config.yaml
moe_layers: [0, 1, 2, 3, 4, 5, 6, 7, 8, 9]
router_score: "sigmoid"
balance_loss: 0.0155
lr_router: 0.000985
n_kv_head: 1
rope_base: 10000.0
qk_norm: true
init: "uniform"
lr_head: 0.00979
decay_fraction: 1.0
decay_shape: "cos"
final_lr_fraction: 0.0
Below are experts of layer 7 (counted from 0) of a mixture-of-experts language model. Rows are named router (the router's row for the expert), gate (a neuron's input weights, with its number), up (a neuron's input weights, with its number) and show model dimensions 0-127. Each number is 200 + 20 x the weight over its row's rms, rounded and kept within 0 to 999.
Before each expert's rows: a language model's description of what the expert responds to; "mostly gets" lists some tokens that are sent to it at least half of the time. This comes from a sample of Wikipedia text that the model never trained on.

# expert 12
What it handles: Short words after the, a or in, such as out, off, rest, one, two, north, south, plus word starts like acc-uracy, out-flow.
mostly gets: " north", " rest", " south", " off", " acc", " ent"
router,196,199,215,223,215,230,221,219,227,234,211,229,199,189,208,201,191,218,181,217,223,214,240,214,200,183,200,208,209,228,204,209,223,158,213,230,196,220,165,216,201,189,173,185,201,203,202,237,190,203,191,189,221,214,165,216,216,224,179,192,216,199,220,167,243,230,184,185,197,171,195,231,208,176,176,183,196,197,214,198,166,194,201,190,175,190,211,163,216,193,220,214,185,190,170,223,239,164,169,194,193,200,183,215,211,187,147,214,218,202,229,185,237,197,158,213,193,190,208,181,196,179,201,214,176,205,217,210
gate1,220,183,248,195,197,231,209,210,214,230,184,191,182,207,211,223,210,249,201,217,228,191,190,212,160,220,227,232,196,180,165,211,188,143,218,222,225,183,176,204,184,185,170,234,216,184,208,213,229,178,167,212,229,184,223,232,210,189,170,172,223,193,200,193,204,211,195,203,185,200,194,171,207,181,187,196,200,204,177,200,169,214,197,189,188,188,193,187,207,204,224,213,190,217,207,219,217,211,193,220,181,157,181,200,230,179,198,237,196,192,225,177,206,201,213,198,151,177,171,198,189,199,196,218,179,181,194,192
up1,206,202,207,196,241,177,195,181,185,158,200,187,196,194,220,162,217,170,169,169,192,171,226,174,203,190,193,196,215,204,213,176,202,222,202,200,161,201,205,233,185,226,197,193,215,217,186,213,180,185,233,235,219,226,164,182,203,200,205,213,223,222,184,208,219,200,201,227,201,202,198,216,222,237,217,174,221,212,203,195,202,186,152,183,230,203,192,211,237,206,190,191,200,188,224,175,184,176,187,182,177,223,184,198,153,174,173,239,184,211,222,180,180,206,211,176,207,196,222,205,200,169,225,160,208,202,189,209
gate2,220,194,180,197,200,207,199,192,190,206,213,227,227,212,212,187,225,218,204,207,225,195,228,229,201,188,194,234,199,168,201,226,215,185,201,234,238,203,204,229,184,250,162,199,175,180,165,219,195,196,183,198,225,249,211,222,223,195,195,190,198,247,194,204,185,221,151,192,181,181,222,190,187,195,237,208,213,193,250,202,185,206,183,182,204,188,232,229,197,202,216,187,178,197,205,203,208,216,175,198,199,182,182,214,250,191,198,224,228,214,208,188,204,182,182,189,180,185,208,238,209,220,199,201,214,223,233,206
up2,214,228,214,172,232,182,184,187,199,210,197,171,213,214,195,224,216,196,205,187,200,184,197,201,194,201,246,176,226,185,227,241,215,202,190,214,228,188,221,230,192,206,184,236,223,234,238,170,234,190,178,195,191,180,236,189,200,211,201,163,200,182,204,218,245,193,213,213,191,231,192,194,173,198,195,178,224,203,181,244,176,189,214,199,204,220,205,232,184,218,238,171,200,173,188,196,179,245,177,191,233,190,211,216,174,205,192,204,202,179,203,181,197,177,207,213,199,198,207,187,168,220,170,183,191,225,187,194
gate3,172,204,215,182,211,193,236,250,231,203,215,187,224,203,185,234,220,175,182,224,165,222,183,210,217,217,240,216,186,209,224,185,212,230,161,237,201,231,178,204,213,202,212,197,214,200,191,182,223,209,197,204,220,207,179,261,208,214,177,192,177,189,209,197,203,209,198,160,192,186,195,227,208,180,237,197,200,214,212,193,206,210,141,202,194,189,202,193,174,198,188,193,189,179,192,236,216,197,197,163,209,219,190,177,194,205,219,202,183,200,181,192,199,221,180,166,217,160,195,209,189,183,216,216,224,170,217,196
up3,198,210,189,194,173,196,180,191,183,187,188,238,191,240,215,235,189,174,187,201,243,174,213,234,185,216,163,184,217,233,189,187,160,206,235,196,189,208,200,215,181,201,227,215,193,188,194,197,179,201,178,234,198,199,202,200,188,196,197,170,155,189,215,225,190,197,225,215,210,200,192,196,191,224,161,210,229,210,180,212,223,204,216,210,180,179,198,176,190,191,219,177,204,223,201,213,173,200,199,221,269,163,221,214,217,190,208,226,207,192,193,185,184,172,190,198,203,209,249,180,171,208,189,214,170,201,219,209
gate4,218,204,225,206,206,209,207,205,173,202,221,217,205,242,181,191,207,204,192,181,183,203,237,192,162,200,204,204,163,230,215,215,189,172,178,196,216,232,223,182,214,193,248,242,215,184,229,209,193,184,219,190,212,214,177,200,166,238,194,173,219,198,215,204,172,211,214,193,187,191,217,175,190,182,186,197,212,212,192,210,161,188,184,172,187,187,200,149,218,232,211,224,194,211,164,196,218,233,176,189,211,197,200,212,208,215,167,201,234,204,208,159,188,190,184,209,232,217,231,228,205,217,191,201,223,197,185,170
up4,198,164,212,200,189,175,201,199,171,207,203,194,207,197,195,185,226,221,224,158,208,183,208,180,211,230,183,178,171,180,227,179,181,175,220,191,202,196,201,212,214,206,191,201,197,198,147,214,174,214,224,186,172,247,169,248,193,239,165,173,160,203,162,199,216,179,207,213,210,205,217,229,201,158,227,176,168,239,201,211,168,171,182,180,197,178,197,202,246,193,199,175,176,209,182,180,188,195,210,221,207,206,215,191,207,205,197,184,195,186,188,203,179,194,197,212,176,215,224,211,196,218,195,190,203,198,189,194
gate5,221,212,221,206,221,231,218,223,202,201,191,183,188,178,236,186,212,177,132,171,207,210,194,183,224,184,210,209,180,218,203,218,213,192,203,217,176,212,220,200,208,199,179,172,200,207,180,201,221,221,222,233,228,164,217,216,193,196,193,212,183,180,197,204,209,239,149,168,203,178,221,188,195,182,191,201,221,200,201,180,199,208,213,187,225,170,202,194,192,232,184,181,228,175,173,223,183,190,176,157,226,216,204,198,161,210,171,228,218,200,218,170,225,216,184,218,167,189,204,202,199,191,192,232,173,208,214,200
up5,226,204,209,207,241,222,233,204,215,218,200,215,224,192,232,219,207,216,168,190,194,211,226,177,193,209,212,222,194,211,172,201,192,225,223,207,203,195,201,223,190,202,200,219,185,215,152,221,179,210,179,207,244,190,185,186,216,197,176,224,194,201,216,198,218,222,206,178,218,207,221,198,174,248,181,182,208,186,168,189,188,161,233,177,197,201,213,192,157,204,183,203,218,192,219,217,209,154,191,173,219,220,223,160,201,233,185,202,182,191,194,166,206,230,238,187,193,187,210,198,224,178,182,219,165,192,218,198
gate6,206,202,238,225,174,219,219,201,216,191,194,200,173,209,192,147,204,218,183,237,186,205,175,206,220,187,229,216,214,178,179,198,258,167,223,160,227,177,202,170,201,214,234,230,195,214,199,202,179,212,187,239,203,212,181,227,177,227,207,175,206,179,212,209,211,194,202,185,218,196,184,215,230,234,193,226,216,195,200,221,215,221,196,207,167,178,223,194,186,210,174,177,189,202,195,217,227,200,208,205,151,213,218,195,178,237,182,220,201,206,217,197,195,209,225,192,192,200,201,185,197,194,172,185,154,212,200,213
up6,188,202,207,241,220,229,195,207,193,219,183,178,149,223,205,189,211,203,155,204,196,223,191,202,205,228,192,174,195,221,198,186,248,189,188,201,209,164,195,214,208,201,185,193,202,220,193,219,185,189,206,201,206,207,149,232,170,202,227,211,219,175,244,185,202,179,194,220,252,218,205,237,190,229,201,202,183,184,180,219,177,219,212,194,186,210,220,172,218,184,186,210,195,198,194,181,198,214,222,205,160,193,234,187,205,212,197,251,193,222,166,159,205,206,218,202,206,183,207,190,217,192,228,207,209,223,191,217
gate7,198,199,217,173,239,202,203,204,230,225,189,195,171,202,223,181,236,204,208,203,233,219,204,215,181,166,213,193,201,235,204,219,207,203,200,233,208,179,202,201,163,182,191,222,178,207,204,204,203,179,208,191,187,190,181,219,189,203,205,139,197,213,212,223,217,184,179,205,192,177,174,178,201,243,209,170,202,216,185,195,202,228,235,207,204,236,190,205,221,220,230,195,162,230,200,178,222,173,222,215,169,190,199,231,194,178,193,237,209,196,220,189,232,175,152,203,219,218,213,194,217,222,177,207,195,184,187,174
up7,199,217,162,222,173,211,166,199,194,194,206,220,187,191,176,163,198,200,180,188,216,166,234,201,212,200,180,181,198,206,205,204,225,183,204,200,213,192,200,138,253,232,220,183,205,195,190,197,208,206,240,183,202,206,249,184,179,207,194,204,162,188,198,201,185,217,203,200,240,239,158,185,199,199,205,209,202,198,213,204,246,227,188,190,195,169,208,199,212,252,173,179,230,200,187,224,190,230,197,186,209,192,209,172,210,185,179,216,204,192,179,213,176,220,208,177,190,201,204,211,210,192,202,232,176,209,189,188
gate8,175,212,171,201,207,233,202,222,219,206,171,217,209,171,217,164,204,205,198,177,225,175,212,217,170,198,212,196,170,229,166,191,228,199,213,209,213,196,190,177,203,170,212,192,199,194,225,230,188,178,223,203,195,187,219,239,174,215,176,167,210,191,169,186,189,235,192,203,181,198,162,159,187,201,203,187,193,237,235,216,162,200,214,225,191,204,231,191,217,194,217,201,189,209,180,224,237,189,172,210,181,199,170,207,177,205,196,191,238,185,183,187,212,185,168,199,204,214,203,188,195,203,235,239,170,184,219,199
up8,168,236,185,189,204,210,173,225,184,187,220,207,214,170,184,207,213,192,178,203,207,205,205,211,191,235,220,224,201,205,196,208,194,195,165,227,192,216,188,230,226,224,181,164,229,235,241,232,251,236,190,197,175,185,188,178,203,196,209,214,165,204,171,213,211,189,192,232,191,187,196,242,186,210,224,213,209,226,190,194,213,186,202,188,198,206,169,210,241,185,217,167,182,228,174,180,183,224,196,207,205,203,179,215,209,227,188,179,150,198,178,203,215,223,197,242,187,190,202,219,206,212,210,194,217,196,203,187
gate9,203,217,188,189,173,200,217,204,188,192,233,221,196,191,182,214,223,211,188,190,214,180,199,209,200,226,175,215,215,185,211,197,238,190,200,236,225,184,209,211,205,239,191,231,192,185,200,214,172,224,184,188,201,253,208,205,190,178,174,151,193,238,225,197,211,204,202,227,224,206,232,214,194,217,193,166,178,200,215,221,206,184,200,191,211,251,202,171,167,189,167,224,199,208,214,211,203,181,159,209,177,204,236,208,215,197,222,176,242,210,195,239,208,159,213,189,225,182,177,193,194,194,225,202,200,200,197,217
up9,230,208,173,221,189,195,196,209,202,208,218,214,202,201,197,228,185,229,179,204,225,207,210,190,211,189,231,183,172,182,222,207,213,189,184,205,182,194,227,234,190,171,232,225,195,173,191,195,164,168,224,208,179,221,194,209,213,189,171,182,213,210,188,181,224,186,221,205,206,228,234,212,193,197,198,175,228,231,202,220,201,186,210,227,221,174,208,234,186,175,213,215,198,202,197,219,222,203,214,219,196,170,158,187,223,195,196,191,239,223,210,188,194,249,221,209,223,256,180,203,166,233,192,185,159,201,190,198
gate10,220,187,189,177,202,192,203,200,193,201,193,218,210,197,230,201,200,186,202,192,196,204,234,189,214,168,204,222,201,226,222,183,229,215,256,178,173,186,194,218,223,211,204,179,186,167,201,198,186,185,184,174,199,180,172,187,165,198,190,193,200,194,217,193,205,185,208,218,148,167,238,176,154,213,193,169,205,214,165,182,142,184,243,254,196,172,226,197,180,217,221,207,179,193,190,199,223,199,191,207,181,225,205,189,173,220,183,186,187,202,183,211,191,214,191,216,200,204,183,210,173,202,201,204,155,196,212,198
up10,199,154,189,241,216,181,187,217,209,191,173,189,213,198,201,188,223,216,217,188,164,203,207,216,245,207,190,210,202,219,207,170,203,196,221,189,193,229,212,149,172,170,161,235,179,228,220,213,198,207,197,169,190,203,214,196,171,209,205,195,225,157,171,202,183,223,183,201,199,235,176,201,232,225,204,195,207,226,193,173,198,209,196,196,189,196,213,189,185,210,177,229,175,191,178,209,218,191,187,208,190,214,225,194,181,178,174,214,200,225,199,198,230,207,195,225,240,205,203,216,196,217,175,149,185,193,197,160
gate11,225,181,205,210,192,215,248,163,193,208,198,215,211,204,197,194,210,213,165,216,214,202,210,213,212,204,174,187,203,232,175,184,191,165,206,252,218,216,225,217,182,202,195,176,214,200,184,202,170,197,191,191,210,193,211,199,208,215,160,178,199,197,203,209,225,209,193,222,222,199,180,199,214,181,225,206,207,201,195,201,178,209,176,211,199,250,220,156,186,226,163,183,210,202,190,207,230,158,191,196,161,208,189,262,202,185,196,244,236,194,224,232,244,196,177,203,203,188,195,207,207,215,216,185,197,179,209,196
up11,171,197,216,155,208,205,202,232,202,219,196,207,207,206,216,218,224,209,188,201,205,180,188,221,183,198,192,208,158,181,228,188,177,226,192,143,211,170,187,194,212,203,204,211,221,204,196,193,186,191,221,210,233,211,204,204,193,201,230,209,211,185,204,205,157,203,213,229,188,203,187,170,188,185,201,176,207,196,205,173,247,174,230,205,225,158,204,220,225,183,224,204,209,198,173,232,160,222,227,177,241,196,190,196,212,196,191,196,163,206,186,201,156,189,187,208,248,241,197,210,220,180,206,187,199,199,214,200
gate12,229,210,247,185,158,198,174,213,210,198,197,226,240,232,206,185,193,228,213,237,165,206,203,178,190,200,209,189,183,190,216,194,198,198,193,201,212,189,195,183,209,206,227,199,202,203,196,168,190,209,211,181,153,196,201,162,205,207,199,204,186,174,217,192,243,211,223,204,216,199,213,224,156,179,175,193,184,188,208,217,199,178,194,206,179,231,162,193,185,187,216,219,219,185,157,205,160,191,208,194,185,169,200,220,184,242,194,194,178,206,215,234,206,205,201,236,214,188,214,183,182,164,216,213,190,188,211,155
up12,231,179,214,197,193,206,194,197,217,199,183,160,221,184,179,238,218,183,198,162,218,193,166,243,195,216,203,203,180,153,202,191,204,220,207,205,200,233,207,187,203,218,201,203,205,185,198,188,250,245,203,215,190,198,209,258,180,185,183,183,207,167,176,250,184,166,202,197,172,186,190,180,201,208,214,209,193,208,177,187,206,185,198,203,185,204,182,176,210,205,202,206,211,188,199,190,199,197,195,211,180,254,182,186,222,201,185,197,187,188,177,178,158,179,232,214,195,213,212,196,180,213,189,208,247,219,182,222